config.yaml
n_experts: 192
experts_per_token: 6
d_shared_expert: 0
moe_layers: [1, 2, 3, 4, 5, 6, 7, 8, 9]
balance_bias: false
norm_eps: 1e-05
init_std_down: 0.0487
optimizer: "soap_variant"
lr: 0.004
lr_head: 0.00672
Below are experts of layer 6 (counted from 0) of a mixture-of-experts language model. Rows are named router (the router's row for the expert), up (a neuron's input weights, with its number) and show model dimensions 0-191. Each number is 128 + 32 x the weight over its row's rms, rounded and kept within 0 to 255. Numbers have three digits each.
After each expert's rows: a language model's description of what the expert responds to. This comes from a sample of Wikipedia text that the model never trained on.

# expert 12
router:132101135173130121123075153182088095101064084082123118131152134136136113196137114178138115129157161137133151135157129185129120127131139079148144137176137163175111144158133089111106085112122168166100119111085118109176070066117062186149038115181149138092075170093117105079144134188161101131104206128110177083194167101167111124171072157183116114119126105097062111101106114113104107108181115111051082175199137166128145131135145121107112140169129134137125124107161138108132157151076104116152130189100123128110121144087094106123115147098092055106086153117118112158099133171139129155
up3:087088106084173098124101171096101078110108107154105107119141120067105097136088144180114115118131096169121142185130111117076134075084194151173175117106102114078113104069137142140172128126156154157130092131118085196096099105186126143138120169156102126054094132077148132151102161154089117213131105139137132138108127196185118153120133221167173153119166160177105154167112076081142166154094133167091104141143158106149150111142098110089134162131183107115116109116103158171206144135164107133084106099142086095108130128177116157144089137079154081124126115070114113127119149192095154135
up4:166115067086142134092074145144079171118138134094145145157132178149112121133103158130159103103119105172105102123105171146176112143178101094147143138175121177182153169112066172049160175116070085132121205126143154116110083121124124143195103164104152136083106126056123114165097188105123136106149149142103098113186086084100138083133124100150102221164139142141106118070099107110109142108103106196136089128162187119131138179178129117120121114131141119073088073141144105131109121133150138141086038147076103074154120152105142132172107094081120128158082170129120156141163125168155122115
up5:108074132104148113119086118154148124083092095135122104177082113147121188114091109137151096137200152146077130150101143113137126068105063104162178093081136169110115119115092145131151086179162102093161127087091156125152136086091129200151170108134144102126130171086071109149147130202181164153127113115096099092082157096128137143121132084180181094112171099100078129125080100101186122166130099122103160177181080120064109106110168174096136148079145123123176147189137137154158093148121142161198131100132199153088111099113138116133116111143174137106143164163132108140143205158114092168
Description: Word-initial pieces ending in i or a short syllable, mostly ti, di, tri, before suffixes like -fied or -tion, e.g. ti-red, con-ti-guous, modi-fied.

# expert 50
router:182179126086137138108122138145121146081128160104131101147147149192095129131167114079083154092154106175130061080134122161133098137134142152178055086085101130192166126129157086140100106093112071115123111160177157141149107137181075126083137110096109076180152098185149099132141112104096170137126105125113130097077149118150077094087114093143111057132116126073113171180114167152211099146123126076148119167121108166110148137145209153121068140117144141069145137137167116185106106106177073165134133142107143191096147133156083111111106094160142174128157111064117113122156168153145081151
up2:146140094156161145118131151101076130164177097143063152157152096131120093096079126044132126093188087100133224131122139084149099131135058134108117111123161168133121164090081118114146123105111139082162153122123073074149110118064093144067179163131076119142116084091146143078139125158147143131155119164122139138193097121116151070119089154095162089123127107180108116125131115169137115169166134108089142206136163106189083161152141109115074180111117122097143109142157098140116185145173134143134156067117156067164112169134200091145131127134147126115197152104156156106158121176171092137
up3:131123132131140106110096173116093114128103085124121128103121087117146176107117119144131116149119163145152038108136143159145104124136119104114130137101102085136109147082127074124197173143172194162129102159139111172103140190153133167110130146143101096116116126054161112100106129134120098103090106125130070127139128158167131140096170133104095108084122181105095101171165138105172100078092164196066095160140125185132138131180148147140114089129091197064138080139110135147123082167151164100120079141122129101090089084051114107155085127154127184127138096075122196106189223189181107137
up4:113120105148143120155123135162101208110100120109145087178141113157143162103148157130075088086113128082133121139134177117090058161154106155111181095035124159121147140138128162120187110144116172107112121126113170099116214105158109123141154158123142220149179093166085069178126136135113157164165196129131128156121152096124106113164133159153100083117110130130089101107116140160091127090164151142134157105120151146108073164105118176087119148127145072148149168119058074137113082073132191119134105118203138077101096142114163102107104050142158124149107150066097134126104067119154160160
Description: Ending word or last piece of a noun phrase before of, in or was: city, town, music, tram depot, welterweight bout, German.

# expert 20
router:147135072145126115132142169135123162143091075099102173126118087193112114090020155131188120178118088162107090132107196130128152124126140138095123127152133056091105159130117176152132145122158166088144154160128079067097091153166122127072112143164152147180163191141100174096149195122093129092104184137102138128117107069160144174133107115136154139115121093122116146095162129124114081132123099091100174143090150125154107093139095139078167159077138116074081141182138078103156158083137092109108135121133073146168141138141197093115093201162167093113138125086200169157130120134113153148
up6:122188124181104113079111143131127063149096136092079128181143103072106101075134065152150124147086080156143112105113114096144166133110051108160097139100087201095164113118137162182124139114100127078208157115144098141133088128156178187118130201170109071094082139130149139078158178103166112101121182127073169192120078130133099122113130125077166149142113180113142132095086101151156142167120063126132180109096146156120130050136157132095101174171117109159177145172134090106136186105162103134126130144094124123109134140149138107134112099164164149130145098150143095155198142150147109147
up7:135139114149125140120111152129116134155157094108090166132146152137115166135114133140163098184070069139140105179088136117127123136111112158180151184135065142161109173128060143160132104070134177112112168128112103091089114138131098178122124157125111153158091185046175155136139170159070172126147159193101116159091143103102125147142164108130175161128170095173147191077204089141120126109156063149114120055120168094167118052168126155137138109127129120122096071121116080131169182121099095133082128124143122115136118127114206094114087210090156096085131158130117088079121128174131096121
up8:193111108104144144104173122159081041112107167130118107094132109131123123088096097126109099168070125143132066138103092119090058136130157137135100185088129108135165139110135135124096116066219138137160132153186117098119168164099160143145145029173158119119113100138065095121123138171136199099171113122080094143171117127170143157150156096138089180093144122095136127104135124145126163140149106172175168160119117131078133095088116156097071131056091099147091088141151106107136103130169080192150109130115138193143145081149111157159147119196137151086147116142079130135127174089154168161
Description: Words inside titles of films, songs, albums and organisations, such as All in All the President's Men, After, Love, of.

# expert 4
router:148095137131056154104175093116134135075111068073091188063208139149138116104144107213167165178115100128092119129131106140085105158126145114104061138054144127123099110146149137173078095128106137128070179094125168118088148162060151188136120152109126088096096187070147185089128133117175131182173150129144150088143092125124107110170169119125181102153102161159091115121131145155125096146125120117108160160140169091159118097113175182144167133133109145106080121113133179080125125103167104074089176173106091123133123103123148163114135100124133085100101122146129175104105156172187157152
up6:113130144204142113159155082103063200125123102111127122089090113092128112053156145168140066212129113174128088106124097110152087118139121126147159161157105077148177108106103175134119094167104068143137150140143124177123131127077181123111101141080195143090107135113148117127151169151142156146186101134097096092172115131093137161127145109147121181127113162109150153174104145109180105152109150129094122136186142143107119056104107193107147144116177112053119115161139114112064147170128188072113144135139044112165175106166124125097129124150075117105135103054104149100165132178116103100
up7:176093097114079114116142175090165115174146130119068110094080075107168143125147130154148133164124089085146166140104108069136096023169135078108133071099140104095118128097153102152183102102104140127121176075139148101149151146155162079107162143076114117140125155099136085093131117092123155114206134156080158043085135172107176137139156121078156098107113096189137139115099143104192165108153118141197158164191161099150146152164155169086125108197122140153114109148115125115156097122183142135090145104191138087094180167169123112165106091103133148090158110121140131087138102155138112134
up8:158130103148127075058132140144130110118148126066152161149155108119064157112117111073146182084121045147114158138160173150095155081133164132140102151155149112139168206101088094149102107152109117143076157106136116166157113100196069110171086166138052113133133110139079153123123119142099140151112110060141164122173118065138107103116147099100115139139137172146134106092102116206176081139154096076179148167066144121148151124117157134126168095146121093131119140121159183107134120145090158154165078142138090140163141133086159112140062183101169087129155143118121079194106140137106083052
Description: Short inner word pieces, mostly inside proper names and places, such as Le-ip-zig, Str-ut-t, St-ran-raer, plus coordinate digits and closing parentheses.

# expert 46
router:110155161129084152109108113169084134129138188138140136155082084135157101157105172163197133164164146126121144130060122158133141114156149121062181097118144153086149130152126092145178133151154098067151117138138126132167133109109148085120121133096180090155136135144135048087064164195108069075095130131098168126151160157103150078086112152142156130110123153088135168069106134090174126162160133136177104074121132137102136199140147077148180172120085088133121123112167136150153160149155148128130161176124136150079106117080115156104074156121078062192114035125123140061136119127107092166
up1:118164129112166108141129150070126233101109086183118144149064142112133138167113147166063143111155132142153082148156097192209096071141129105197123081103107146134156119137124162139140059161114141106091132124178111174171144052136140150073128172134111122169032112117173163094085145110166176124118105140123133123099069133154183138150146154120142151175146087112111104134092134115129167108108082111129135114073080146173114118083119124108154064153123139079111066140135141145136150108166107140136156091129157131107086139155156105148099115083114118168103119130191128100137121185189123077
up2:072136134202121183143101153096148133163123230065165127154085133124141100137116189141123093142102087104118139122121137181103087129184110159127115128177096138116173115103128088116158145100145154130180108136192116148162129097159122167077153147152156134152125136119143102191096104159113078101150131119094137166157122198168146152134074140104100122172093108099170122120220157079141156076125141190099125169070122120158132104071160130094094097088151141110116116116121128097159109124146117139102126218074133102128150120075129150091106129075070068091137113096174163110186136160156148141
up3:158081095064068133097121117093088151096138097113151139098132106131148163089089155148127117136189165089177070178127123080132129105103152137158135208158147170089092181113096090149109118097108170131104106108204131129083148097109143116193158150099115162089096168113175158120071146140117078103162165137151202086164166155142154168185157155090109153149112177095132137148100117132159175089132136124130118195173166170078076121152100155084160070197111128144091110116141161118137173183079114101092128133151142093095128164138107171121156093113096124138117096124110116073066121119123126109
Description: The piece tri/Tri in words like trial, tried and Tripkov, plus single digits in tables and scores, such as 4 and 2.

# expert 45
router:148122137117143172090078132101121150183108124140110099187163118131124088181059147073135109178158199108141128154082115094134152168090170138127155133159135149175146136120070157117122128085128162120098074135111181125085119147072095137101160175139138097100086157120181148151168138152125111091109146078165107104165079118085082153149109106131188123188112067155102125144130143149091098159134098140163111179181132073122135075174159091073119134170148106171070090140102172180138148145132108155125151135146178169085111180173115060135118164177128112105086164074112099064145111169131146132
up0:144108089151185112111155159147210100089126139146129128209125107152122100141114141173079112091181150184143101100078112143085177112150081078109121132209068163131075153133140154157119114156123188127141162113122153157116117089146107164134103156117068117047103112084149162113134116178095140165144106153117134122143172120088121104129123072125155149086126086122080120144112104137100142083139147131127254167120163143098124140120209145094106133121173141183199084169110121145112118066126085122138172096086127147111128148096161124124061146098173143112147173100138127146120119117134093158
up1:116155148154111125159146168166103132134146061161112128134136145135149104180098154105174113172143043126132105161097130093099124146102104182144115136194092122099115112132054115150123120121103087111119100090127144130112129186100140124084152093138132147119126165134134127098160110165178107149123078106144148090168132115166112132131126154139136128148166168176198080138143094119175103112196104081088102096123175165101141133131062131131099111134105133232133119100052136190126071118180142132131159097136092137162104178036078125191157115162170116174138170107138075160152101211126127149
up2:101131105146127139136108104092151093173115181132121091184148107099126113108114175162111098153100128131152081190094162156139157149155150147131070189156192097119196138114073091107145131038100120113138079131157134121145067137152120202091150144120165149124085190106147095080123178159097106105133097110128135172135132125102087110109094119081165107187155119142130156099125128144122142112148156122113134132146092097148157120097129126106111084168147111165176045109169089101188141205190180126099078123145166207097124060116074123177116154128102124075114148106121146131138152085086129158
Description: First pieces of words after an article or conjunction, such as ann in annexation, ep in epicenter, par, clim, Ev.

# expert 14
router:175118142135129171093137111152072130129150136168220137203125095129089093048106093132143139132101162102158155169160186190146135139119118096107166123147113147096087098157152147083132161169138142096112142141113154140180141122081099103107104148141071103162145146152128062120101091148144059091135128135160149141162125153155175141106086177111124151102098102072152115110124099119114136155163161113169159110101192110174097114088060113204145156118108115138131078102154139116153092115093146192124137132076109087083125076098104139145069130070080147078175136205119077082120112153142136126
up5:097087049134125189144105090114092104130120161130179134124184056102078124101143162184098154102092102136106121163090148098103128115165141112115112155073134140081144151099124126169125103170119171122117195124158142065083061134154127135166076031146163152069124137095151166134176125112184071096163124156150126087183136133080166125129185123143139105107146149165128181114134163075168192112126086117113143143133139149146155172124111148119138081174140080122122080146125116088134108151105116106131104194142110172125132164113124095152070150152125069184098184098114079081126135120105149131
up6:158144130095072081124109109121119153066089123157123022138083134225173092117122145119090086139101110167111118175096130136148173120160124117128067112129139120108135098133106168117179107144212102123149106130152103120162133074064158129140113212106141127102096175153126113112072165091113147114106105098127191140143141099133170124105086071135122131145160093105122140137106159143150158085134170121132195160169134153187153150104107123167125098192146083164100144142146109137157117158117100149155065112122094079117127074144153126193127135159078126131146168083131141041163085093135122088
up7:160090112147111057101168182115114148103157140147157178116142136109106133115152140122108127166136178131117109143086183118128178144127153120113082125183177073103181087054102108188086111085101131056125106112179139110129139084116119148157196132114104154111137145180137132137111152106080114138098125213161094161137164133092145159154122083066159118110124151127127105185174073140182108072091085191143114166162154177175126093151122101116074081154059138094114111128088123111173176124107076133184139137121091068153087113118119135120160157162133172171157103122136150121085111109147175126
Description: First syllable of foreign personal or place names, often Arabic, Indian or Slavic, such as al-Su-weydan, Su-resh, Mu, Vi.

# expert 37
router:151118126198152104158148157096152157136133151114139121102126135142127091131142173130048178132128177096133158131141076097166161137167066102143173058128110102112134159137111113099153172068153127095146183090144079128166151097178169093123127162119048158090138137154074114132112091124125078157084114083133126105085112151125181178107177166096141146109133118154093121105131140077192115091103107148188126079097133138110117171171103108065082153150150152130078182104108105147135099111196125131118047143142082097154173186155105115137157140127172087087071137115163115143110148136154064099
up1:094126085138067101111126143095188123163094160137083151116144165150101179138101169209065106122082189106110134101075096094106128114099104141144098112083084122096145138100124161203128137068073128183146148110135171136164127067120191118079112084152166100144122149124116127120144136173167061087136105105127136185138122100152135203112079176115132179108105113129155137129114089096182113086173120141133086148136145166132087123125145105035164131163130142163080117143155139136205162112185106068141108093131176134106074137164108134138139113130141098101141132183088146108092143128158121094
up2:070151165136157131138138141117160069128110092091104141114125099058125116148146084116106101107101126191175174199117148094173119105109070193165065151116084131091112094161168138102145111150091131074169115130114115150136134081164110193124109097105159063185083132126174142154151143152130130114124173144160141156162164129114106105113109197121064126153138114150151113098135123116168044146151109132112123170164154181155083097094153098152129065120098111118142092131038111095134085159089120125088130105110148161130102166105163044122166108173173137094121180164149129161169122174148146118
up3:151127126142161166121151124128113132076131195104096155101127189173080118158112165103119104099134105166141136162145066106167141154198079088150188125114087172168146158110194050168154092137117106133113150171111183086144118107140094112142154181140138124095092147099123121130108116073160109155108208156162183146076110083143085078082173152111142118115091102100118080109164091140120118100126152124148109111133138137105134185094159181118187103166128160138084090130076126133076119127155110138081146104177070129091166154120154160112167157061167118113115184125136125202150083141168099124
Description: Of, for, the and a inside official titles and offices, e.g. Minister of Health, Bachelor of Arts, Medal for, Deputy, Federal.

# expert 38
router:076134140128083154141112138130180172131184142137146133101128075080127098105127138167115126124177111118096113186143137120090098171136112111136174107110155140148100118137144112076092157177197140106119094129109102075128067145125097148144163169147057125135137102083163141143087111141114148100161100183143106184088185144096156066171094137148153069086164162140096110167141119142134152156148111186133111111086117110069128091136145141156070123122089098077151164111127090067085145137134151157115170055126136144054071169108135094110162102138085130157122122085041095095183113175074159162
up2:162111122128163073140149123171097182178103132146101078101114122053112109185144096093125076215096144114091091178128143138093116144184108165113158167100094163114162107149123161103117116130144159123094139159156095154125135139133144121076152141213179111103149125193194106152120054110165201137132134105157165147097091159119078126096113135094144143141163178140113102118123119131100117113115124110112065145167164087080104160131128131166128135159069116115204109142106092098186179127136108119158086162102075128086188166131156101093175119140109139074130102087136134092129133175179142181
up3:138132083157062107167154147118100087139190102172114107171156113118125134070087055173123171152081162107201164120129122082123162101136111173172123158088149127086154155175162123165120105096119162118156120162145145091112118110168122167159067179076095125173103197108105150132118167070068147119158108125152114115147136164101178144093119147087095045131115089173138190088101085129173062115098125166146181138114116104103104139147100140131150166156125102110158119126138123106137098199086128112125120069123129122148138128159110068105137137156091132108153151143191059184166130154132173136
up4:121110072144087142138093146105134171143090161147171069148071179164094131056064099112137087158116166134124138169137165138129132099156075137114106123122105076094177083116143162107070150127124121087142076166139107097124163110204109075109126158115168137109121135142087159173151145141172189150176123123062138118160105151055150092089108104160143127199120090151112137099128111163191130153139165107095183134127105127135134136075124112148120144157100126077112136100152110135180095130150138183093079133149006169120114109156121167120122150088123133101085116118137121149123213103170154136
Description: Prepositions after verbs, often in sports results, such as by unanimous decision, fell to, succumbed to; also despite, alongside, including.

# expert 51
router:149114121143143167156124133115138061140145104099145064170128107113101155185151091065141156158128131152086126147114142076168067129108169139134175113077128074155098082174146109111147085125076128168149172066104103095137140135153172135159154175089100128183103131093119118051144090172124130134079183105143132081129140145107147115123193165165105153060127182133107166102122089176116105123103133124086070151169129183095174146152129113129048096096157166172113191093110057159097089178152092156106114083119076129125130173138106081174139117081152132109128141130137117136130125126178093137
up1:184099112130181154170143095127141132198135133177085155102114118126091118158049128148104115129152122092159086150093146082111106126098135124158132104141175125052132124155141160190149065080095045122093116145071148116134128123113141153163120133097108156141091129127106124124125158120155158151189089017147133133089187083109105115123136127112111134091204147178139094142107149071141153120116166084129166115150038194153129191178127127116127117102116109159098117128217159097151138111145137181136119151173139135146134117132121184127170090138176117124188159110143102146154096116164134087
up2:107092126144193157092129128149096131079159110156112123192156173088093153140121151056134120169135140124076126170098098157123152099121144103152109126127118119070119136157104159149095156130116124110106181078164139137124112127102125116092068148129120165141144120156096161090107122105186139082070195153093094140127143032126101126121159098145210156109158159131134176100163165134174164133126082087137203121114086176138083149132135159123093153128146170131192146177135116112093091173114077186107112148106107097132174029153120157152187089186127117123095154147133087142168113085158137083
up3:136173156093114190156140164140101052140141127119172184105119136098158116146143142095108093211139093151139157090146137120082171158160108145231162144103110180148137148147141173144131131115116162128097182091143141138178084104047170129133148156100106107079050116044116149137187139144095090128097104106122126181103132099125151162116110107141084096048086050154093160181130138091160087157059153154100133116154113131117079111150094107106117101139077159118118129100116140099085127149126126105128136154166110151110088100128188168099089175132155088119113139165173126156146143111149105139
Description: Commas, semicolons and "and" in lists of occupations or genres, like actor, singer; plus nationality adjectives such as German, Italian.

# expert 63
router:128122173121172127165127176179095108142105096163099117059123149151163103073086103127144067087136155097111086165157120160167115133107099101116193177131160101141112073163144112101110153142175135161145142149170104125135106116087073085218090083147156133136172158148125080122155106186053135090122199146105169133184127138110057072113107115122053166115120181102138095125110063103104128142154136147087136122157116100125153066090100123101100171095156138154121150120193113155138095093115105113175132191084129120104112111141141142157128086101107114184124132132142129119088070090158169166
up2:104160139021065149141072093123145126093124147105172101151107170126139120136119148157069130158143085128092144039066102149125132163129069133138083181061195099150145108092123130150129128136110137105155113151127079132155139093015103117119131067103185105143165147140118086136093103164114159146145113188079094122139122144172184090123121150125150099131143181153209149110171107120164116092129129149143166129080150094145150177125136151159169108107141096166089092140077185155144183133139159153118134139132137129140153057139112173147097108086196135105113100141152102135131147126133097146
up3:062142181146154130106156195136072218097089118133119142097132088101102163130201067129119114113104122129107163173117102113140145151136092122174123118168127142081155155120164151151179120110135092104112152133094113120105211151055171171160145196158107157117138046090152144132155130100130206147197106095094116097133089111135165146160098145139083107127140136147122092141071071121140143134121134179140162125126117177165132130155098134118106105106057102117132139182102083128098099070089110151125158134126139117154177087084172080096145125121067161060151156154141146113138158122137139183
up4:186194135128137155064118100112102138114177083105086148153092138159056118098097101138118191105120111139129037121059115117180141146183105136133104160162066129114152172156111074098125104161152133123127144113175120174103147143180092168169146098120148131189114106133148160109113119046104121102154137185107114090162115108149126146195147114140146145150102112071129116114120123111121150105144108142111138155154150118141073165167133128113145137111069151108091161141170128181144129169139026215201140165077096152195159153143145150103085145068131142102135141119129152108146085158132139132
Description: Dollar signs opening LaTeX math, words such as where, for, if, However in formulas, sentence starts and table headers.

# expert 23
router:168132172157092086133172122137117128120161201096191128121062137110183090139148137159116159087092180111120114119155096147130151165124049116130177103139116152097139149151165132069114178126175094112107112119131094116128089086123148175162097146084152148177079100140145175187130090106142096105097101132137108156100148162083186214114086164040091132123109169114116114141140135099137116106150168119151078169209099110125119088164109085115119137081126118111104140087128164182133182111187134138107104110162116117163101155126150063079175124195078070130117138118113153103109103144138163140
up1:101108153158137122137116140097072068105133129148158157098127085094101147115110201127072169113169166156137070165093098108114113127112099163096143135156127071123149073070103080132155172089083146131088152122216114113118090117180165177149162159132151134064089116088117112141160135164121117158105143109147103174107200215177128201117120160068095080116148144129142153107129129143131197126171174143169126127132094099094155112144155134078111085176118152132140143179079191116125076129127100124053138134117070129173139115157143134106088095127084105100153125088141102134084119137142155095
up2:132124120137107116172125092151068103205136175108109094139105102109150119152125190156142124131131111123091110085109129081095116105180133171199174166133089125164108179132091137168164147157086139061148139089138120136120109123108119135090134172099121166172102102099108144161118099171151137089083126058145092117124051139121110175106137175120097099088161112115128110096150129152188152135182152134087079094167131129145118125144156068112139060133097152169112132164129150122160101179178075174089111137103172089152182134186128127157153125142246111175070116134132121084115166110104082099
up3:104144114173135067138134148094119204123100182140076046164088098164104111161117131116137102132128126162087106110183087141075145138122078106132111059074115099096129108121144108149148144174159130095127119125076094135172107142091131158152111128149114124103097083081085083119135118152180123097151113143089105178118108163092176174150117133106097079138112153148091163066166104146210090070125160166129132097118146065156114133137150136064115117166133166112177144175089158125194168152124116091049131067137117138131145119135123067118175184135063152114156170088142165148168135125131129157
Description: Function words and prefixes in political and election text, e.g. ran for, re-elected, gain from, plus Federal, Supreme, Senate and election-table pipes.

# expert 49
router:143101109128145152126157100119081105123129069091147155157120084047162162086091097122106147126128150091137174154118120106156175155105186150105082155188115131140110090100136153169088123083100093102151120136078158092183125138080127156137187150117156146129145170168108168136078072122157091157143135100157095119154101180164116109090138092080196076184118085103140067127139143128109104122124095097161161136126144147167186166165122118128086124165132191164123105095076147105184162120093183139142182171145154156116108090114090167132139110068070132149104161194138155118085080088159094084
up0:110107125111155063145134076142156120087138138121130077127140138130157212104110097114097077170104098106095140143175124115125144097225143145094114148160121161149130149121129130196207124133140117129104143130179184071095106145102162118180131129070116162163130151091209177082090116141169109146135078110068150139180133089113116156075128073130184104094113170114184130099142073117143142137142121135102111109102143201165136129115128163126113120175133111136107116132058111098091176146123154146119099075164103187137170118143129101126148108116072103123140189172118103199100145154133173068
up1:092125105128163112136147102114109148112104113166124133118125127094106101118093146073081188116161158185142091173148135033167103173140180164140112162134124113137105186154080116156136149079135127098149141125121127133094115159121118187142156152135120170134147181114146149122070178122111123104119109090137119166132120149094111122134132079137132175140076117144113151094105122121219129195119117124113106133196125209133097152154120129131077017153176140133028176146172136179098115126133130121142115100178114143087101045174098132128109106123111105219136155117176101119136069130105117146
up2:110130149133122114122110116206124155121138218208152119149152097121130092120164134180138133180175085117112123138086156180153128165119132139130069089137111139112116083098045184134109125103148107175102130102199094164127123136129150128170035172144139116168045069104103148115125120111131116111136106111169137136138095128105151142098116098146130163083149131104141181096121164097080124128148158046130175124051157136144105154092153130152128185109094153058167146140121154166185198164143074143111094126126155150128155130165083147119113102153142126089167115065137086134140128155120136186
Description: Single letters and short pieces inside foreign names, codes and numbers, e.g. z in Menzies, h in Copenhagen, gy in Kyrgyzstan.

# expert 31
router:164118132096105161167094167162137127128135136126086112150159109151113097105127128085142147115096112216200130101156151187162067063113108161108135095074156137077131115142115109158144146171192144127088179108170112093125157122177154164078189106197151139156131144077099101094127138082139163137154117133170123150154161092087086148164140110154103170039112090126160124162137070195063127137110098139088158158112118124180134114081160162127163097138122117123139033090125146064126146143130101092102111160085122125081154084097097083086159133150160139126082152100125168101124110122122102090
up2:133122111159128099174104173108101173102109123194119141125059158156143138117139111154128160139141135137167095164123082077128084143105140120224113061124185148137123148140091153136160147118132143088148104114159114117140136111096107194083122157108137166106099109079095126098124139086086108132095110075099116139123185129120086097108128122129130129079116157161052095110073119133159121138189144154082163151162105142122152091187133188139152076103197176091121154120130110118136146211079046084080125146157144147090121159145121059139180164198151072110142128067135104106103093154127151146
up3:140142154147155117169151158098147094082166103110136125138109156131093194140147108125091110145125109152132157068131130109129134116128044153105077172072137108187159091047067142151148151067150121135087125138151166182050106121165158142137136131108110158171094087139115141087088098160110172086165113111080080112111138129097059146085129135195160131198144103194115125137133094139129154137110148146161171065175132138133193138126141136117106077139154158228078184118142160080147127111154110130144154094133112092143147172131126131102095149116081109081125154116196137085084162130115109126
up4:102123167139103152152064171096149070110160130113123113129092150139118095148105110106138092140107077190138099111068082184110152163052080143111178130173120140074096078096100123119172103101136146109133148119135182150144141103184134119183181114118104116084102148092148107075136149115166147147121061082115155134123102135131088118139156100182178138130162124065138048179122121149147107187142101163110079130120193130187148134163104159103162136131135186121146108167115128095141138153169162097079160053134143173084149095090123123156207145125205148166122122084131135154101092119150129108
Description: Inner word pieces such as augh, aps, ood and nouns like guitar, album, singer, novel, often in music and book contexts.

# expert 57
router:161052167135095107120151143089113090181118111108083125161120125137119166120131116127115133097135060113158139116090157099145111098132140161137161118138153105168180169112118094091109177070102079100090075201182187132068091169113103153139133118123089190112108162082159144134148127132074107165185058111142118106099111116073108150074121164134191112123183093131178190125214123124171133093116140176133131151064133139138078129115096101101116142086171142096085145187131055129127150121110148162142106102144113122117140177108115119113132091121142112103127144079139176105173193179113163148
up5:127097128152145128105159134133183141117194130160089136148123116093122137122076096110082161091202152101159105155106085133120186158135133135159157152092084174145137189108142162097145080128124068142178098095067106126146169121095089155161131136132100133112089108111087067126113122106079161108106130128087105170095124075127148149161134135113169119189133117094149161135138146140170147114070086147086153134176088061085116208136130087162107126125134139101152110119162129124126192188131098104134080199107167141154088122153126135128160081099033152179130156101110110100187138160176053156
up6:130167119126129132067130112096122149094150107106185150174090134085120147151138129061113126138155170138117138148118110168143118112123134140123068114147136112093192142094148102128091161051054197120139105122149091154153129131100065170166125139194161129143089169167149177118096160107174122086112150095157103095152143127177154107099110145105164131198129129155115069207165144128174116102132160139148120122138187104186188110114126137108137102169112154118116104138094177115095169061160114116115166062155109151160083181126073097167158150140096113148140119067066135118135214161160094127
up7:134091148157097109190174135118142126134128141154114154147105114127041053145150131125146150099137088163155117122095109129124154103074134092151079163160140142139142140175117162148094098156127148084127081112193151132141119181094179121083096162080089118175187127169144127098128104203141135154111049092096168161126149129119090104155145142135131152160159162103153096103128114162169125088082123209109102110120167072105112155167102164126132078141118096073150139128159043117060105132086100155175100097140176106115114093082207160078085112128123096112129144151155085089180119155164135115
Description: Family words like sister, wife, father, daughter before a comma and name, plus dashes, = and line-start markers in lists.

# expert 19
router:117161154102124137101128129122069167129104100092021115086175104132143155097125127144102102103131123109123101094148115157134148118132099109139101155144114132204138148114089129146107149125095140183108089116166130092106147167161163130106136085160131111128110149118077163154183166112119117062114081095144141112091116154163064143187154081141113133140092119202111085132105089130126120085121109128118135195184123146136152105040172115145123171184173165090102061053141144128151113116111142172109168213101171170104124145114139159104159084195097168077084149128074158154111174099114142146
up2:151122125129038080158083174150178157133145162099100156197155134126174158106155103171133177110115078116102137166122146129163182116072132204169103135157115162127133188092109086192114097164073156146144129128084116124174125124111120177077090173122137111111055121100160128111092119156137108185127123122131126104122128113129109126174135124135122062087117209154055138142072121107153096091154196142129120093109143176113112142097113131193173109189079129110132066109143134130148126133095016119109129180121134116190146143136151095135123150089123136154146128126165096102131095109134114119
up3:044194127142111137159127124107165110098158139153081103112137133084120037101152114124084097104129179100116104153142114124138179097216112105176132089140103099074111167005113156100089112102130142085201162131177126114104171154135152152118155160158131108148143131137135171109090117103128179119113136182095156160046137102111116097123128147139148128173152098184192073135123174117166124086110106138146126108123144123113088135134146171152111174120185130098116098162132174140102079125142132150148138092145085152149141196141096214123107106107099158160133141118147141174100096106117088168
up4:131140117147144130096097115080171129089108127109084104098087116149082164077122135087114082116138188092141124193112136097161123169120152107186151033157153143180127147135144129177092079141100120098112168171101108095106120087102126163136148098189089102143075165144132040122139125030135166103108135170072162091118150091133147146112159099144076101107119123149073135112111121096107130151102126117126172086137101149169153118096143140094127144214159138156064075121040152166154109139127073153179118146147149104157136154099134184177123149143153132124068149128158138145154171116099147169
Description: Whole nouns or noun stems after the, a or a heading marker, e.g. campaign, album, poll, Reception, Career, winged.

# expert 25
router:099079114118136132106151132088117149086120073148127120165073187168114146155134111110193189119125087108113152118115182171105142181165154096142143086140110095105184148083126068116073104129107089088163123137160141124144145155112111151100195174131139153104134160190053159132148176068075115156137104135087131117128159064110114155066162113150148152156126092110152179103144162135143096094108127078133140105095139097166063106134087136083137172088139128092087145207162160134184155099130121096171124105131078111178159157148131182151105084088085125125161131088125165157099166094076113168
up4:050122115135144167131115148111147164085133107215140148183146114090127141103095069121127150079127135137190153138136141101147171158155145098184125163158093115131140090113103113190140085118169092091121162110187078070124147160057120178121119123153160123170090169104091153102147140092156159163106165134147172121079146108107116061135138106130131130115104214121112126149111103086079153152123103179160184119191127107159107058116145124123180084069138083100107100121146154144135170141107121199170145072143125045144153130094131163172135152119135157092098137123140133126169131121084186159
up5:055157158105121131077122112184086202129112138173111111078086083091141140101143131137160131154166175130129122132091132104107068113102154087166134139151078161131143075059112245118134100168109185152112186084143137143095123159121157122111168203149176116112077120137139151049136145147126153129101133137102164128142189141069116080115172124091105122134154155203122134118165067098109139143116144164133162188143169111122132176103131173088130134126175099129154138193124101099051163083110174089157116107131099144110149097153151133122101108152127088138168161147120118150143096124137096140
up6:093078112142139143095111193133096113152108136141104150154131142145088129135129207145116175164111159125154137105127137153152113085120054096118099116130092163081199167119093183183095188200141082104170112139209058113087155139131141131123128157173131150084039178120093122178125145137120126139148146153153138065075138185127126147092129065108156145100135091103172057122126127113125139112144121107101130212135132109159104120131092083164141109174126064188079109132180161146163120142131117110125081145086118085162152110148123177156116102112132110175105103151146132118152152134154175080
Description: Semicolons in H/A and W/L/D result sequences, plus first names and name endings before a surname, e.g. Jim, Tony, Steve.